config.yaml
lr_router: 0.00128
vocab_size: 5428
optimizer: "muon_variant"
Below are experts of layer 3 (counted from 0) of a mixture-of-experts language model. Rows are named router (the router's row for the expert), gate (a neuron's input weights, with its number), up (a neuron's input weights, with its number) and show model dimensions 0-191. Each number is 500 + 25 x the weight over its row's rms, rounded and kept within 0 to 999. Numbers have three digits each.
After each expert's rows: "comes after" lists some tokens at least twice as common just before its tokens as in all text. This comes from a sample of Wikipedia text that the model never trained on. Tokens count by the router's weight.

# expert 158
router:500484490527522534496522505463515511483487474532500469488463487531505491521534530512510490529534493519494507469506516570469503473520493545463522502480499505474486534473511505449497506514471512514513477503501523500518509558470502496532515482524491481473519474481511497493493544514497528468504513511492526515482516493461529495523494532504483467499500482484495456535501510493515459529526484504506538481471503503505545459505512539531539513484530534478526498474516442523478508521512499484449537488486492466542527525535509486424494507492483460544575541494469552492518511481502455491
gate0:477470540516485442544493483479494508499516515459532486482520484479537472480478449526512498506506504523469516484525490535517482531571516553496463455514513478514478529537517469500500485496476492499509537532497510511500522496463440515499516522494515475504510481438545511477441475491483502523502467526492458488516504512473478466448519522519513491513521505482487509517484518518492557446480521477540520496487455512538484500491501521503508515485428479520443487499527480480475513497519496495485539510487465467502481512512516491478513492501477464482516496516509515521517484459496546493
up0:521533522521478492538506487463481529514520461487511475495491525494494462477463448513493509478473484505505454471491485535462469493542490470504469507538510507486509534514509508520451511497511458554542540512544490551491498491514482549476507508490488518501495491508496480499516483488492535516510521484505471499503473508476460490503479511502473482460525459502497538503503488467471562495491529497451545528510554518521477499470495474483528449461479492503474527501520523458505487524482474500464517522512546495516519471465484505574536458513491507509506494512500498502552489474520545497
comes after: " the", " The", "The", " United", "the", " first"

# expert 154
router:471513494526492524488543537485517512527436454528453504489509502571491507562516506540515500520520483547526460505483493507477528496546495506483552517486449486515503517490534540502504521476508538493519479503518489512528533537510561531505519479506477457458513474483509467481472515510474520508490515488473496518467467495481491505518464529518481478505476491478545492542546511493497487519520543522546517494481498470467489493484526509501482502484496541461488506479478440503475528494519470500511493499494504473516519548498510484466473485489505458510535498477474492483533532491476500541
gate0:455479471488476513442504513506528515543517512475457464463540541506525504480520521497507490540504511492497478516509490563492506474540502478433523490489521498468514519473519493483493471498502529508511534517500557502463541504511547477491507531490493534528518534514510502517479508522511518465495523515486507523471456494489534486501530513521505520466512475514477528561491512465505475459519509541492511521512528529503493464526549474511514512528523460528495447469454441510484483519524524500472499484509511478504458529524494543501521524495502528501508487462488477527476553512522501515
up0:505492484456442535469475518467474497527502514447474481497529537514498488498511537510514508543518514487491518532483492510471512430511496498447487482479517484526514515476569487451509468514510532508506497506489530486467484504507539443526470513495513514503514519496518499514509483491498511482497547492497523530482454508504498511537540480515488470485496506507498512529467482475485483497543533498502493522508526490489497473551562490506514516549523498519452451451476461501483488493521501504489505488519524494501471534503493524482491517478512536479527493467478491503420548512524529550
comes after: ")", "5", "0", "3", "6", "4"

# expert 89
router:509485483547513509480554506451522542512507495487494520536483466531477526525504532515491485512537496511506448478491492530495520501515499499504504568494460491510478477453528508522482505478503502507510513504524491502533518557521512507501519477544512483492531480467525451492498513491477508491505506506463515514465495469468487452527465532516439491541500498503477481501535516451491476534507508498547546438453487517470505486491488538531499517453511538487488551497509487516493545535545520492489520498478494464532516503532483495478504509485459489529501518511440533497519520475493488525
gate0:537504497528519536483524482479501471539522526486502512537462530546541521519495497498502478490489495505493477489478490498493491480497483503464470545508483526518503493466501479521465492446537490510521486526526512500487472522506467526508517482477501516550520518522483440531501552503473527486513489476523494495450526438426471481544466498479475505507495512509501477423538509486477484523465499526520514501482464534513502433511486455552489538523530508471497510512484507472482515532498509469517535533479466465446471486472517494516484510499495479500504506472528474502510493507514509508
up0:550505478525501515519476504465491484519505524482485495531473546529535510507493496496489520506498493500479507487529467475479516451480478455503474533509522525527521481466503469524481472463498507522530482513525520501503494493510476511482522509465501514527514526489495442473526562499511506474507496487533480474472536466442463510550501485434483489522508539488490507446545452487490484515473508530480512486513474505457474472495493432524461521520492493492486506538456508493503521512508508510508568532540501476485467483482531514504472512473541495476519530488525461466494475506509521466
comes after: " |", "0", "1", "3", " ", "2"

# expert 12
router:490462472531484524510499489482524588514487457522508478505471483489518517498517569541499496512502492509506455499491517527504502498523488575500530508495498479476468546501513554496458523494485490480512491496492502502516531533474501518501515496497481481444498471489528489497464498498470511490519519509466516502496509488477503437516501554497488524506503473495499440532487545483521483518521501524507517488494501499475526468466497569510496523474498488465540482509533474506488513529509499481491490528495490464531516565568492495476497498484482458535513525502479494490535515488473452542
gate0:497521487522533510484507487483502508477497538515524502541449495489515485463445472532491515477494493474488488465513489513511474523503495472546480476527508465489493536483508532470463480485524504512498479530464533509512460493501446464463491511490495488488491510525531445548502497503513539484461471507480524492511497492457496513503515492478490520486483540479439517497509452524520501460513516507477501492509467507492548428503501480472492479558564491521533473498485457496509506496465504518535507479481451457475526480518500512486527492465484522526473536484528512496498544454505460499
up0:503504511537534505482497498535519543481467505513543526565469518486522480480495444481488516507497507494514524476524551528495472517520511515493519505490515483522509526531473553511489480511498487493471492538452541541532483521538536487532491497504512513511493459474503434551543498461513546507475545521495473474489493537506502467487495559470488505550488535503435488522484443507475505500482528524469541507531466459490538482451492481493490506499501489473524505494506477514492507512497521490499477530504507493498489469538495506534513512462488501523521511500504509473512523453526478513
comes after: " his", "s", " the", " their", " a", " first"

# expert 187
router:461511484507484537470531510468521541498459455525482514515509459570494539486510528527485515492507486525503460480501522556479503478507496495499503522508454474488501496475515553505471515479506509504503506514508525506522512578493537511524498477495510472474546444505527463487496505510518516496524479504503522542482472520473511450541457564500455497555523450498496482531536509494523458502509514523503538482476493516464482507501527521490510514501515540482506507505499480503460498529545508494495505509472484486502504503519477528495481504501460468556511523497495526482551507486518463535
gate0:497473455494504557490503480484447557488453432472501491474459539529507549494496499487499495498473461473478510482497488541470499481489504478505482480502486499492506489513490483483509491467512509503518478516514506500505505525529515507524532551483519466510515448474457455553505498514524517488496499488486541527490491509462534466509464493481467485477479461533478472491511515494498476492501478506486531518505512502538513516488457485483468487452556557495502486497527485474481501460524542506505459460453504471517490472495477493485514472528449505489484484505462485523560505499497511548
up0:503510513493491467513515508489571465485532558518495511526525479495472473482487507535494500483511524539511477496512525459494500517502497520517490508507525503507477506485510535501484507520489477498471511492469486490521522475445483489456477437524485560488494532513549547437495513496492492485512503499483470495497494471532478543499535518519518524528541536485519534494470474512497516532502500492531466493506455496450501485501551531510518527551464445516492521505501502513513515531458445489489537523517493536482512523505515516513499539473548499533506515500517511447474489519507489445
comes after: " |", "0", "4", "3", "5", "6"